Experts of a small language model: 1 pick a token.
Below are experts of layer 3 (counted from 0) of a mixture-of-experts language model. Rows are named router (the router's row for the expert), gate (a neuron's input weights, with its number), up (a neuron's input weights, with its number), down (a neuron's output weights, with its number) and show model dimensions 0-255. Each number is 200 + 40 x the weight over its row's rms, rounded and kept within 0 to 999.
Before each expert's rows: "comes after" lists some tokens at least twice as common just before its tokens as in all text; "raises" lists some tokens whose logits its average output raises strongly, later layers aside. This comes from a sample of Wikipedia text that the model never trained on. Tokens count by the router's weight.

# expert 29
comes after: ".", "\" ", ". ", ").", "/ ", ".\""
raises: "The ", "In ", "as ", "with ", "As ", "This "
router,274,152,250,151,230,247,231,162,178,235,273,226,184,134,289,143,248,223,239,216,244,163,235,181,141,214,184,187,159,229,226,219,206,176,243,200,176,256,220,231,221,199,222,137,193,231,195,135,240,240,233,291,226,172,203,212,193,182,210,161,151,259,162,175,182,266,238,183,218,212,221,221,240,165,179,220,156,216,259,225,195,149,180,221,121,233,164,227,212,155,184,214,122,148,263,251,273,164,192,188,153,161,180,196,218,127,131,247,240,213,215,166,237,148,216,147,233,128,258,229,186,193,185,210,221,240,171,192,190,156,265,206,176,261,202,197,239,161,134,250,182,132,169,244,205,165,219,218,91,196,195,149,270,226,195,178,241,212,243,158,152,240,191,189,224,294,194,228,246,248,235,200,244,221,158,220,65,231,270,179,156,208,240,165,113,153,190,221,270,188,164,140,177,256,191,197,227,223,152,172,151,195,179,250,147,244,257,198,203,187,208,176,222,221,232,227,138,211,198,243,229,224,259,153,236,210,254,249,201,176,165,163,153,190,230,182,243,199,230,205,119,268,174,176,187,167,146,207,171,180,155,187,144,202,261,167
gate0,148,147,252,202,230,161,212,224,121,217,232,261,221,228,215,195,222,241,205,181,272,255,199,257,157,110,183,223,234,182,154,252,216,163,212,206,207,208,166,221,126,167,187,168,265,173,182,188,213,270,142,223,250,162,143,182,167,264,278,192,225,229,189,167,227,259,138,148,198,224,240,178,224,284,258,132,276,216,227,261,245,157,180,202,232,253,224,239,248,244,200,220,216,161,156,172,228,132,184,158,164,181,215,230,252,180,90,111,217,195,268,74,159,188,275,229,145,215,201,187,185,185,154,225,194,149,142,229,137,163,179,218,239,242,183,158,197,193,153,211,229,209,216,191,164,234,200,167,196,194,157,198,244,210,206,206,201,135,155,250,226,139,230,230,221,146,127,115,253,174,186,181,281,140,159,169,244,212,189,193,233,182,177,213,170,191,207,217,192,186,169,256,276,192,166,229,238,181,150,196,189,250,188,260,218,269,189,169,243,204,206,227,219,266,160,212,204,234,158,219,181,296,209,209,152,220,268,146,186,242,245,242,192,200,234,235,226,197,226,203,194,148,216,211,214,98,207,167,208,192,199,123,190,146,208,235
up0,230,202,163,162,208,166,242,199,261,217,194,195,194,227,243,156,230,184,132,138,156,158,169,221,254,205,220,187,225,217,263,190,190,221,201,231,255,200,174,187,241,184,149,193,231,234,218,178,220,145,206,195,153,237,208,181,195,124,176,210,207,165,196,251,245,210,198,216,144,214,185,167,165,195,190,233,96,177,207,136,150,198,266,202,216,158,195,181,226,215,204,302,166,246,257,138,158,244,206,208,243,130,227,183,235,207,315,238,264,121,200,278,156,236,225,189,290,182,213,214,256,225,244,167,278,316,228,224,204,192,196,161,193,188,196,215,177,235,172,229,235,165,191,270,213,247,182,184,221,143,186,219,169,124,197,252,267,222,173,234,193,263,266,184,211,196,165,161,207,202,207,150,134,230,235,141,152,234,177,206,145,270,242,145,226,219,170,163,209,205,152,145,180,165,228,58,133,238,181,181,108,185,204,161,172,184,249,234,242,176,172,250,159,189,267,223,137,167,199,218,186,207,259,199,258,225,219,200,169,182,195,170,260,138,210,203,227,218,179,173,219,224,228,249,147,321,210,218,217,220,233,274,184,238,177,194
down0,225,188,158,179,169,193,218,222,199,133,183,240,201,141,268,231,161,181,160,156,270,197,158,177,221,222,194,196,182,223,215,213,243,200,221,249,261,138,293,230,156,186,260,276,139,257,117,161,202,181,191,272,205,219,250,215,239,121,170,210,196,174,267,168,139,159,149,196,231,323,165,161,155,234,217,187,185,176,193,200,203,246,156,157,172,196,187,167,223,163,159,278,110,212,241,149,224,222,260,191,147,223,195,193,231,230,226,232,230,196,222,206,162,200,195,127,266,177,211,156,310,177,247,179,209,178,291,253,214,220,187,230,240,225,180,198,196,230,294,249,239,194,139,268,286,146,144,172,216,166,183,213,215,148,158,247,204,186,228,142,120,156,200,197,163,256,171,253,189,211,171,119,178,202,199,207,174,289,207,228,158,211,242,167,151,240,272,247,209,206,174,178,166,102,201,160,81,198,224,166,174,178,148,213,173,200,200,188,212,222,209,167,216,154,237,243,188,209,197,179,191,150,233,173,182,149,266,169,237,191,193,192,234,208,195,171,155,167,195,143,166,182,173,224,214,250,155,243,211,159,164,221,156,198,219,245
gate1,207,216,237,193,195,329,175,204,208,279,241,184,236,193,211,178,166,183,245,210,165,169,166,200,147,281,207,238,217,195,167,225,236,169,217,218,145,163,183,186,260,220,209,163,201,224,171,178,215,166,172,222,175,222,153,208,233,198,222,192,155,197,245,92,206,201,217,251,179,228,174,183,154,261,125,171,283,98,164,193,159,131,176,238,219,187,281,239,222,170,185,210,227,166,154,210,250,181,205,218,205,235,265,165,203,199,201,207,234,220,219,231,178,293,180,178,147,294,173,280,169,184,160,194,223,143,135,193,245,185,166,263,104,185,235,237,224,221,218,186,192,186,201,160,230,195,122,188,207,206,218,183,196,262,235,196,187,226,202,246,180,237,180,276,209,242,163,194,207,200,222,178,147,202,156,229,215,210,236,218,245,190,124,245,185,255,268,173,191,240,154,215,168,249,142,234,130,156,236,173,277,241,194,250,219,234,197,268,254,185,172,215,159,223,195,249,262,228,158,230,271,120,170,285,165,163,212,202,139,186,135,206,137,285,203,197,187,260,252,135,204,180,204,231,196,220,195,163,308,218,233,135,239,231,131,187
up1,243,156,181,239,202,165,239,236,218,166,247,201,305,201,195,157,190,292,200,229,238,247,176,197,242,169,200,221,215,188,220,202,147,223,203,228,195,146,114,200,141,250,280,257,234,203,152,248,235,153,223,204,118,256,241,197,255,240,221,178,198,220,169,305,217,111,145,142,201,180,202,226,267,226,207,201,175,234,218,197,226,225,193,239,164,172,192,165,189,228,205,136,181,220,235,205,174,152,258,152,124,176,173,182,160,136,162,236,157,149,238,103,182,131,265,201,191,169,288,134,253,203,239,194,210,177,156,211,225,194,204,211,216,212,190,263,176,174,165,209,179,221,197,209,209,169,211,218,229,216,204,218,162,90,189,150,262,215,192,158,178,170,204,157,259,139,212,269,181,132,225,201,222,223,234,141,221,191,214,217,173,193,230,201,185,221,193,277,130,193,264,196,179,196,256,128,179,158,179,262,113,202,214,169,235,182,214,185,145,187,252,178,205,231,239,218,170,157,219,163,250,222,259,158,245,201,127,144,282,149,255,221,282,194,207,222,232,210,163,217,167,257,236,174,180,230,212,258,147,125,249,224,203,199,289,193
down1,204,102,179,150,172,223,157,176,237,232,242,202,135,141,239,183,282,171,176,234,182,308,195,233,216,197,202,249,196,223,218,229,245,196,221,216,261,259,230,170,191,175,217,165,158,223,214,243,206,253,254,136,115,212,182,218,226,197,252,207,234,171,209,194,195,177,228,278,204,216,159,178,211,168,203,220,165,131,193,143,218,206,149,216,240,203,166,207,209,178,200,152,246,167,155,129,133,216,246,232,177,141,175,186,167,199,212,137,221,215,190,227,219,242,222,227,195,237,190,201,237,207,186,168,213,125,246,152,258,258,238,272,180,129,263,198,248,209,255,276,243,168,172,245,273,184,107,215,185,169,212,176,211,314,149,186,164,141,205,175,199,224,203,231,201,212,144,181,179,125,271,155,173,216,252,256,169,198,127,270,278,142,160,293,198,166,211,160,228,178,164,257,186,165,173,151,206,198,234,174,176,184,233,242,216,227,202,241,173,221,274,168,159,208,219,170,264,178,205,211,108,194,193,218,162,183,141,212,203,240,153,139,199,167,267,176,159,180,189,271,200,247,224,193,215,142,196,142,230,272,224,193,130,132,193,145
gate2,191,221,173,252,172,207,235,193,201,253,276,144,195,176,149,210,258,266,248,207,190,227,81,185,176,203,185,228,217,199,224,250,156,225,177,184,221,190,177,195,154,219,173,146,203,247,173,213,203,197,149,293,236,168,120,244,185,215,293,183,225,231,221,244,167,243,164,220,194,205,212,195,169,140,155,118,235,232,215,183,271,228,294,202,239,217,136,223,205,187,233,286,109,200,168,201,273,187,170,168,212,145,216,188,212,160,197,197,143,191,223,195,169,188,166,148,180,302,206,213,204,200,219,211,218,243,176,190,247,178,184,238,207,264,199,258,229,202,154,136,217,213,168,205,153,229,214,225,155,156,230,131,168,202,210,234,252,257,185,209,163,232,180,228,201,171,184,198,246,184,208,159,186,214,188,143,170,158,208,205,177,197,181,269,214,189,174,181,272,239,308,189,234,237,255,278,197,179,202,156,266,271,177,154,194,177,110,149,182,165,184,220,193,229,250,178,149,175,226,165,208,193,256,45,180,249,229,270,145,256,169,180,263,159,142,190,236,232,202,164,215,217,208,151,183,171,292,193,179,131,220,214,144,225,171,152
up2,232,250,172,181,224,200,200,235,189,233,252,168,165,253,194,205,311,252,207,215,189,340,220,198,242,151,226,228,159,160,224,243,179,238,120,187,220,166,226,149,179,191,195,196,191,212,142,246,168,201,189,282,243,263,180,179,223,197,186,181,200,226,195,209,170,183,238,199,166,221,229,229,158,169,223,194,204,231,253,155,271,230,207,240,276,204,177,232,211,202,214,274,139,252,201,194,222,214,167,174,226,233,157,117,187,142,187,224,190,224,264,205,179,158,150,204,222,170,146,135,182,241,171,208,161,240,270,182,238,199,149,226,228,261,228,201,148,221,204,177,151,206,141,264,140,282,225,206,219,225,181,172,148,256,244,142,256,190,166,204,174,183,169,210,203,202,247,194,192,207,195,170,186,238,203,65,141,235,183,258,117,268,186,248,205,297,114,237,212,167,201,133,251,211,223,229,248,215,229,175,206,244,163,223,144,207,90,227,204,202,181,253,196,212,161,161,207,268,216,194,209,278,225,170,87,250,238,222,180,223,237,162,169,107,180,191,218,232,193,171,167,198,189,256,204,190,176,210,175,144,233,173,203,196,142,128
down2,179,196,143,256,156,165,176,192,199,277,284,193,242,227,217,229,130,192,272,183,151,192,196,212,139,217,187,187,216,149,189,235,160,149,131,209,165,227,167,189,136,236,245,127,183,175,205,239,253,179,159,131,127,225,215,164,251,164,212,169,191,162,207,256,237,194,197,246,220,247,157,177,235,206,126,150,154,195,210,214,246,141,183,237,245,165,250,262,162,225,192,132,116,203,221,190,191,249,165,194,190,75,258,96,273,191,194,175,246,237,149,192,182,212,194,240,238,205,177,199,232,131,154,217,236,194,215,210,216,240,222,249,197,186,240,198,216,214,240,215,235,230,203,168,243,205,195,209,159,155,191,183,143,206,161,122,241,198,166,286,194,211,214,209,253,220,178,149,136,195,202,248,142,274,246,210,204,220,157,212,271,143,216,224,235,168,185,130,225,225,220,128,256,202,231,266,174,205,244,163,220,249,242,258,213,201,232,160,270,204,167,216,187,152,135,185,187,228,163,221,168,268,197,224,184,220,165,218,140,183,223,169,161,215,271,125,166,208,114,120,240,160,255,177,255,159,246,239,166,114,202,191,193,214,222,232
gate3,260,210,248,244,128,195,215,226,181,189,210,227,171,149,291,245,185,154,182,205,188,172,159,188,326,263,226,206,206,210,152,202,141,232,182,194,136,206,188,245,168,152,185,127,145,166,185,213,185,193,250,236,208,251,245,143,211,231,210,237,150,220,196,202,200,236,227,182,172,188,220,213,166,144,191,131,196,190,236,250,217,224,146,221,126,192,217,246,238,179,176,184,176,198,221,251,182,162,227,165,282,180,146,211,176,136,173,180,194,255,209,229,223,203,223,123,190,172,251,204,148,273,248,185,175,199,214,205,241,209,200,286,231,185,165,146,174,183,201,223,272,70,191,181,224,106,225,257,232,254,219,210,242,160,230,219,107,164,265,195,232,149,164,204,219,293,228,191,222,200,166,204,223,213,220,185,150,247,223,216,242,171,242,201,232,155,223,190,207,239,167,212,219,204,176,151,228,256,175,162,138,127,192,225,120,215,215,250,258,170,135,177,237,157,199,257,223,224,200,150,206,175,181,142,198,232,164,218,134,240,230,110,226,272,194,244,183,250,237,198,167,234,209,237,207,193,226,236,119,286,266,294,168,228,237,249
up3,166,174,220,158,247,229,221,157,165,181,233,210,259,212,175,145,257,203,214,204,194,257,238,163,162,248,266,193,210,193,210,213,236,125,162,181,283,166,279,144,188,229,251,220,210,164,175,191,183,290,208,256,203,244,184,182,164,210,145,229,204,228,197,171,180,183,185,273,183,203,170,190,189,238,268,268,202,206,159,176,244,133,207,159,290,206,211,185,214,146,185,192,176,203,240,168,231,250,177,120,169,219,296,187,206,193,229,257,246,104,179,204,232,214,175,244,239,213,178,246,128,230,165,168,210,169,203,210,99,211,273,218,144,216,176,274,187,271,185,188,189,243,178,197,146,278,198,153,185,252,184,92,228,243,245,244,187,257,125,177,155,287,225,175,208,230,232,176,195,212,238,197,164,222,198,206,200,198,203,202,172,166,181,267,114,203,307,220,214,199,199,250,185,189,189,199,233,107,196,214,189,256,145,164,155,253,133,233,145,219,169,269,111,236,206,143,152,234,201,271,230,168,135,236,169,185,216,240,183,181,162,195,181,166,175,198,254,181,159,117,189,193,172,187,206,283,204,199,226,202,179,215,192,164,149,185
down3,178,151,189,211,174,211,244,216,93,220,218,175,191,245,151,230,176,219,114,192,231,190,194,179,153,165,180,118,244,191,211,184,166,183,180,212,91,144,211,194,347,201,150,198,208,182,239,156,181,199,257,225,316,227,223,227,216,222,217,189,286,100,260,135,224,201,218,180,241,196,162,189,210,269,207,169,149,198,161,219,178,145,282,270,191,159,266,190,217,227,235,203,183,180,250,152,183,184,202,239,233,203,236,178,184,146,223,192,128,189,251,199,219,236,245,192,278,120,168,187,191,123,155,163,174,262,161,223,191,239,158,139,266,206,270,189,187,206,197,230,208,255,228,241,241,136,255,220,197,214,139,157,169,210,201,179,186,187,147,154,134,244,190,193,197,222,254,183,215,195,252,226,182,214,199,159,156,208,142,208,126,235,204,177,196,201,155,207,236,137,222,179,153,174,281,201,204,204,281,169,234,153,243,210,191,229,246,176,173,204,204,160,242,129,216,233,229,224,250,225,218,223,172,191,199,180,241,185,221,211,205,174,202,207,219,192,146,204,291,237,119,227,181,188,226,178,209,98,222,188,160,121,172,274,228,172
gate4,251,173,157,200,197,249,207,136,192,238,241,179,173,167,188,128,144,181,230,208,138,173,125,236,174,223,195,255,156,282,210,184,209,194,223,213,229,220,200,188,124,223,173,230,177,257,157,222,193,241,242,204,207,282,191,159,178,241,254,258,232,282,165,223,205,219,200,239,196,211,178,231,205,143,122,245,193,176,234,102,266,206,172,169,225,168,147,149,162,246,236,233,179,196,276,242,208,216,183,193,214,187,115,158,199,207,223,172,194,148,185,220,169,239,152,119,182,216,233,176,182,215,290,184,132,262,243,145,160,201,115,163,214,184,236,152,211,213,131,167,139,155,172,222,180,283,273,193,256,241,234,103,254,221,175,177,218,190,194,173,193,182,224,207,165,205,172,154,107,180,206,96,181,210,226,183,115,144,194,178,259,187,282,196,213,148,159,250,256,228,293,167,164,169,154,191,232,212,252,203,188,220,227,164,168,185,213,231,132,193,224,165,202,200,283,192,174,186,179,171,202,179,175,171,196,195,116,227,180,258,148,174,217,222,265,118,195,207,211,206,177,205,148,217,202,224,254,192,175,146,260,251,200,245,223,183
up4,281,204,173,216,223,246,210,157,172,222,240,161,207,151,170,190,179,236,214,202,165,178,160,205,134,191,174,264,187,300,183,169,188,201,194,188,224,183,139,176,148,229,182,253,219,225,125,205,160,268,231,191,195,291,256,118,202,181,198,209,256,217,158,230,200,224,208,221,200,217,181,223,220,157,139,191,213,175,221,193,211,260,186,179,250,235,182,143,180,226,242,238,170,212,273,236,220,239,227,164,238,127,176,163,200,185,208,214,200,196,183,201,224,243,157,192,179,216,254,199,189,219,243,150,153,248,229,159,138,154,104,147,183,196,235,175,231,302,124,164,185,134,178,210,170,269,239,214,193,255,181,101,225,208,190,173,218,188,216,200,169,217,189,187,178,201,181,221,145,157,172,123,249,227,207,153,167,157,174,220,216,156,219,173,282,179,186,231,206,172,271,151,201,221,157,148,222,178,259,207,172,220,253,135,188,165,257,288,165,225,241,218,209,188,313,222,205,226,228,199,213,207,215,223,253,204,111,194,198,242,118,168,283,246,206,123,210,180,238,189,113,193,152,242,231,235,298,182,169,165,299,188,211,292,142,233
down4,231,160,167,216,193,180,214,255,201,226,158,171,147,249,187,251,234,188,222,213,188,197,232,176,160,216,237,191,226,229,171,239,241,205,203,106,214,194,261,136,254,198,189,152,244,218,186,263,143,198,250,224,174,186,181,146,219,226,151,188,183,219,296,198,197,293,196,169,272,211,207,268,137,208,185,280,177,190,219,211,228,206,215,225,213,145,128,225,240,216,289,170,198,205,223,227,242,142,159,163,142,249,186,243,252,296,143,250,193,236,224,191,209,154,225,224,231,201,188,230,229,108,155,248,216,184,205,203,178,159,180,275,129,247,138,269,233,235,127,159,183,169,225,171,172,214,170,291,206,234,171,168,171,246,214,198,203,167,204,217,199,177,208,211,254,211,151,178,157,152,188,203,163,202,197,209,276,293,113,230,224,166,233,239,218,209,119,156,165,220,134,213,155,213,193,192,212,71,263,197,205,216,291,241,277,240,237,254,175,244,176,184,185,164,244,184,213,181,203,173,173,228,240,242,226,183,267,131,225,186,251,217,164,248,142,269,175,247,203,160,194,245,222,143,172,211,233,194,163,132,193,139,173,203,175,202
gate5,207,164,140,205,171,217,195,199,208,224,251,217,222,202,153,154,210,226,175,203,224,153,276,240,319,157,187,208,194,183,146,219,261,166,230,124,157,190,184,207,241,272,150,249,227,200,203,175,236,217,230,219,209,246,202,195,110,159,187,207,160,192,155,183,210,222,257,167,131,233,239,212,179,178,257,220,193,201,281,210,202,200,212,157,165,158,146,243,150,191,143,184,173,151,264,264,158,241,233,196,176,200,272,262,159,151,205,199,194,284,187,244,211,204,147,240,181,178,251,250,201,195,214,217,252,198,172,152,142,188,175,220,232,220,171,217,177,164,234,266,154,222,159,162,212,224,138,240,146,194,172,251,221,234,133,251,261,195,173,231,200,225,217,205,121,251,162,132,178,193,159,205,223,162,203,252,188,224,176,175,163,239,177,296,204,240,167,137,157,192,201,222,228,190,211,199,218,202,205,136,105,157,186,218,172,253,198,97,208,196,125,137,202,126,207,196,213,259,168,181,200,194,219,273,227,242,210,185,96,117,183,142,226,180,158,211,177,206,192,148,247,215,252,264,235,327,159,152,191,158,169,221,136,253,223,175
up5,199,169,171,171,297,187,208,166,176,221,202,159,185,225,155,285,213,188,182,226,165,250,161,186,213,87,165,256,147,192,238,183,266,223,232,219,229,198,184,193,173,199,176,160,243,221,158,181,121,216,225,251,241,145,193,219,250,173,179,223,220,202,226,238,165,136,157,188,189,168,205,201,242,170,159,195,250,185,261,290,166,222,183,119,246,84,217,215,310,252,255,287,208,197,178,191,156,205,232,254,228,189,168,204,250,193,174,198,246,195,254,260,221,263,203,213,240,170,224,198,185,187,171,210,218,237,240,207,185,215,193,166,201,150,221,209,141,269,158,194,170,250,197,233,209,286,256,217,157,235,215,171,221,174,227,134,231,169,263,171,124,151,130,189,170,213,216,215,227,218,180,197,221,257,168,271,192,190,214,212,208,244,116,184,217,191,203,200,208,199,208,179,267,206,162,217,204,209,278,220,234,204,240,97,252,278,247,207,233,226,254,183,202,283,217,165,184,216,214,279,198,108,136,163,246,238,165,278,207,224,211,247,221,156,205,131,333,181,224,223,241,129,189,190,185,219,220,194,219,194,210,171,233,249,190,204
down5,257,145,158,180,237,202,154,240,218,64,194,139,163,242,185,208,200,171,166,155,193,169,215,159,93,141,213,221,182,227,193,199,184,210,172,204,141,192,126,289,180,176,268,189,185,171,186,231,111,271,194,251,158,207,234,308,233,196,204,186,205,252,184,192,190,271,182,210,175,261,205,147,192,262,219,230,271,198,198,222,160,220,195,199,272,128,168,209,142,192,168,214,99,160,221,276,207,180,126,233,227,182,215,197,206,232,239,279,180,195,145,148,176,178,222,195,184,143,163,155,180,189,158,142,181,223,206,212,153,221,213,179,291,206,186,128,228,219,199,202,195,179,204,225,193,216,212,322,197,169,215,158,205,189,222,209,210,241,261,175,208,196,193,252,207,202,172,249,228,195,188,196,161,221,267,257,188,234,220,212,232,178,142,189,166,207,156,155,220,195,238,135,271,194,215,163,203,161,296,177,220,182,204,228,142,96,221,303,187,189,246,213,147,239,229,195,238,179,203,239,185,191,259,180,243,175,240,197,144,210,179,153,235,223,231,184,200,224,171,198,236,177,117,152,166,167,205,247,133,139,206,157,120,215,213,242
gate6,231,187,205,189,183,225,158,198,164,138,178,178,153,221,190,150,287,226,145,246,267,249,197,117,192,190,174,182,100,145,171,212,222,240,236,283,169,277,179,151,197,214,219,217,237,151,190,183,230,186,181,188,216,132,211,223,248,171,241,179,152,239,198,176,236,177,217,236,241,182,161,129,267,200,156,184,164,219,231,230,191,229,248,158,154,222,171,143,248,224,120,185,219,180,185,183,160,224,110,108,183,181,243,189,193,192,160,237,220,152,245,172,233,225,201,262,191,173,225,229,172,147,260,225,270,249,298,260,188,210,212,72,245,264,196,185,203,285,165,174,226,187,195,184,172,224,155,152,170,210,77,171,224,163,260,170,203,182,182,170,228,150,239,201,148,240,180,228,277,179,269,195,234,193,133,199,185,218,256,194,235,117,207,190,243,190,231,151,192,226,228,214,238,174,143,237,185,167,184,221,244,244,155,244,211,189,182,196,196,159,172,166,205,266,142,220,180,215,146,149,164,269,235,237,244,183,221,227,198,270,176,249,173,258,272,265,163,221,194,159,180,187,216,232,211,134,251,189,160,204,184,240,143,209,203,169
up6,149,228,190,181,213,143,224,196,224,238,243,241,215,198,212,233,81,117,236,136,194,184,238,264,198,198,186,190,281,225,229,182,169,134,144,144,227,162,207,224,232,179,203,172,198,251,224,190,137,205,274,207,201,243,174,190,164,222,141,233,217,162,227,212,199,227,210,185,203,191,196,241,178,191,214,164,262,156,161,178,235,136,161,233,223,169,167,240,178,167,251,242,174,248,205,146,233,167,263,297,232,200,142,209,251,189,221,128,153,221,135,225,196,129,247,147,213,208,214,183,236,189,158,155,155,156,127,128,192,197,227,312,220,155,226,194,155,161,238,206,183,172,191,232,192,126,237,223,177,178,251,239,161,262,122,259,196,202,179,207,185,275,154,176,269,232,202,230,117,200,142,238,171,193,274,214,193,198,151,252,185,248,220,184,134,208,200,252,144,235,196,183,114,228,238,219,168,232,252,148,159,159,218,130,216,149,221,197,185,202,159,235,186,151,246,208,178,170,280,226,256,130,176,194,157,209,185,194,222,137,206,154,234,145,125,197,242,156,182,209,225,204,223,138,299,241,196,201,235,215,211,179,254,200,151,259
down6,267,162,251,172,248,167,205,155,255,261,246,205,233,220,260,243,185,183,225,201,266,204,207,207,257,226,141,212,176,212,223,185,238,251,188,187,287,182,194,244,266,173,163,231,230,247,234,259,158,200,245,191,207,217,169,179,215,161,206,175,273,224,256,231,152,159,174,186,206,166,199,243,198,236,208,220,224,292,207,194,165,168,246,239,127,237,186,204,243,297,193,224,193,178,218,236,280,273,162,200,157,207,205,142,213,155,291,295,247,150,183,231,233,171,252,140,191,289,175,205,178,201,197,205,228,148,228,222,270,211,183,195,162,178,181,165,203,149,232,195,255,187,207,230,231,179,235,177,145,175,204,152,116,86,211,215,242,96,215,204,217,104,189,198,184,182,153,171,183,187,243,170,219,204,119,228,299,231,219,225,155,201,178,113,203,176,154,226,177,231,219,218,226,210,221,199,158,185,160,213,169,197,140,175,207,268,185,156,166,262,216,272,212,186,192,229,163,202,138,237,177,156,194,245,140,185,263,229,137,260,177,230,141,165,211,134,229,176,173,180,140,212,211,202,173,224,176,224,181,272,141,122,199,166,243,167
gate7,113,247,193,214,170,254,163,195,222,204,234,175,218,134,192,292,230,168,206,172,174,165,210,133,193,176,208,231,182,166,190,214,241,221,226,238,259,201,196,221,211,198,208,226,237,149,209,277,260,246,198,177,177,230,155,258,168,194,214,243,192,247,183,192,206,175,106,221,206,146,185,171,219,125,202,220,118,158,220,194,283,152,193,215,193,201,122,200,141,259,184,209,235,221,258,257,168,216,193,260,224,138,215,124,185,187,285,177,214,214,175,208,212,183,181,165,258,195,157,201,158,219,218,206,187,191,162,157,171,188,202,196,187,216,224,149,182,161,233,192,278,193,190,165,206,206,158,267,231,239,215,244,215,182,198,119,174,175,171,231,170,193,233,211,200,290,174,197,191,227,250,89,185,132,197,172,236,258,282,233,212,134,232,217,215,275,115,213,254,186,196,208,110,211,244,271,187,203,179,176,163,276,158,163,201,172,288,280,190,114,184,192,220,298,197,235,165,175,236,239,303,187,163,186,211,233,205,186,303,177,222,140,179,216,205,150,225,211,196,194,155,158,178,160,206,252,207,277,171,209,253,216,186,282,183,246
up7,172,200,183,161,289,243,173,209,173,219,248,204,195,155,155,212,225,149,210,157,242,205,204,186,168,174,193,190,165,170,165,268,225,146,208,216,268,174,97,205,195,148,233,296,251,179,163,223,273,192,231,148,170,235,154,217,242,191,218,205,208,187,249,177,280,172,134,188,232,107,138,213,172,190,147,202,175,171,152,175,233,154,150,226,206,158,129,230,92,274,225,201,270,264,242,232,164,124,152,188,220,190,116,176,176,150,180,185,189,213,160,186,267,173,176,185,238,173,177,188,180,227,209,192,186,254,268,198,143,212,192,235,186,159,185,213,191,145,224,247,268,270,192,199,231,210,220,302,166,213,239,187,226,211,213,163,132,219,218,237,275,272,187,210,193,206,197,197,168,194,215,176,139,117,172,207,239,223,220,266,131,205,257,200,198,199,143,211,204,226,249,252,187,143,303,164,187,155,198,211,174,302,183,203,163,242,208,242,163,118,132,210,202,202,196,170,190,222,175,225,236,174,198,266,222,175,151,186,219,255,221,134,210,186,246,224,193,186,198,146,180,178,293,188,184,214,172,215,196,192,142,286,261,196,189,154
down7,214,235,192,152,216,221,190,221,192,215,226,247,216,248,184,191,282,193,313,117,197,200,151,174,172,207,227,185,176,172,160,170,224,191,175,201,205,226,190,224,194,189,253,186,167,201,132,179,121,254,246,141,185,147,188,220,233,220,231,234,175,239,121,255,204,209,204,264,208,214,176,224,205,196,216,220,201,149,255,255,188,233,192,170,150,257,218,153,223,202,156,217,259,151,211,191,239,265,223,243,260,187,183,117,251,159,219,142,177,202,142,322,260,216,233,285,210,151,201,146,181,225,111,146,208,220,227,191,124,154,197,245,157,122,185,190,155,110,182,197,187,254,283,249,238,214,181,215,217,202,163,256,258,194,146,286,201,231,265,260,261,153,215,188,193,171,188,250,208,190,205,209,228,184,222,221,202,170,253,192,148,176,124,209,181,236,172,164,192,251,207,187,186,201,148,166,243,263,241,253,215,214,178,189,171,187,191,243,195,146,212,174,278,213,178,122,206,257,190,233,204,194,122,321,213,215,118,182,258,232,194,127,206,244,161,237,181,209,226,134,219,196,249,245,167,160,179,159,250,198,191,212,247,177,232,165
gate8,235,127,206,207,196,137,233,277,135,250,226,165,206,141,212,84,247,193,170,197,265,286,204,166,244,118,221,231,190,207,230,153,230,187,228,265,205,232,242,203,165,231,180,251,190,142,232,223,186,216,196,170,241,157,217,199,199,202,176,171,243,182,234,241,200,236,168,223,164,157,119,246,219,211,260,225,237,194,239,288,174,199,199,254,114,233,209,276,218,146,207,247,207,232,191,192,204,219,218,162,157,148,199,222,201,84,236,210,163,199,216,157,213,228,270,213,293,201,182,277,169,183,245,171,178,231,276,226,179,203,217,192,160,161,229,203,195,255,131,199,232,229,262,221,171,201,257,172,142,232,208,182,262,202,170,204,246,209,188,201,150,190,125,141,223,292,100,177,172,163,193,208,147,203,235,185,163,198,258,213,186,190,210,187,214,177,201,118,136,213,174,169,222,254,238,145,253,214,247,231,162,208,201,234,141,152,171,167,237,265,287,272,172,111,167,186,226,209,155,190,138,155,178,140,229,244,255,219,123,213,201,189,180,138,199,233,197,187,231,187,205,164,232,182,174,137,172,259,214,204,208,206,143,197,181,169
up8,221,126,185,226,188,123,195,211,181,219,239,175,156,98,259,138,267,173,207,205,236,225,195,127,182,152,180,185,183,200,200,165,225,197,241,279,177,237,197,214,141,271,150,230,154,160,198,188,222,242,248,224,215,163,262,122,237,205,259,194,264,204,265,228,155,250,228,217,206,171,199,256,142,255,191,216,239,272,209,251,230,206,195,222,150,253,222,206,213,151,219,188,247,178,153,209,225,198,273,178,155,181,236,235,168,162,206,214,223,163,178,209,207,217,305,238,240,163,165,243,178,212,210,178,200,182,236,232,119,172,217,255,196,181,180,199,214,280,117,181,259,186,252,220,179,169,243,159,89,246,208,213,315,225,150,156,244,220,122,186,215,174,203,171,249,257,110,158,150,215,195,196,194,221,225,223,160,191,261,186,188,278,180,221,246,186,242,146,158,232,223,166,167,181,183,173,208,234,263,221,124,198,188,246,187,176,184,172,265,230,248,190,191,174,161,180,181,161,162,205,161,222,180,93,221,258,296,171,159,178,157,231,157,223,193,187,208,143,222,212,223,202,219,202,245,167,164,269,234,169,162,266,174,182,132,175
down8,193,164,147,211,221,226,198,207,238,141,173,225,181,174,230,105,96,148,227,165,221,227,228,176,116,190,248,161,153,180,244,180,181,159,209,193,204,243,186,202,181,169,184,184,188,182,198,205,246,219,252,224,152,187,159,180,194,180,228,156,206,163,280,160,203,169,183,189,150,125,248,218,169,207,155,177,220,244,161,309,185,225,216,170,227,178,235,184,170,150,131,184,176,309,210,137,198,164,169,203,261,151,224,237,181,198,193,180,232,169,209,133,177,245,155,214,180,198,231,130,120,192,153,186,270,208,223,220,221,159,142,179,206,120,283,217,174,177,239,261,234,240,166,220,171,269,229,197,168,232,155,295,175,106,186,232,145,259,227,217,201,208,198,199,179,253,260,138,138,182,192,167,198,258,177,228,120,216,243,177,226,219,171,222,211,193,218,204,227,231,265,178,183,231,199,180,147,195,271,252,92,156,136,301,217,212,223,215,210,196,206,198,213,236,257,282,174,221,242,175,193,221,209,161,215,175,243,247,207,187,215,188,190,182,254,133,166,205,101,230,233,207,197,234,245,244,187,268,215,180,243,147,260,142,206,129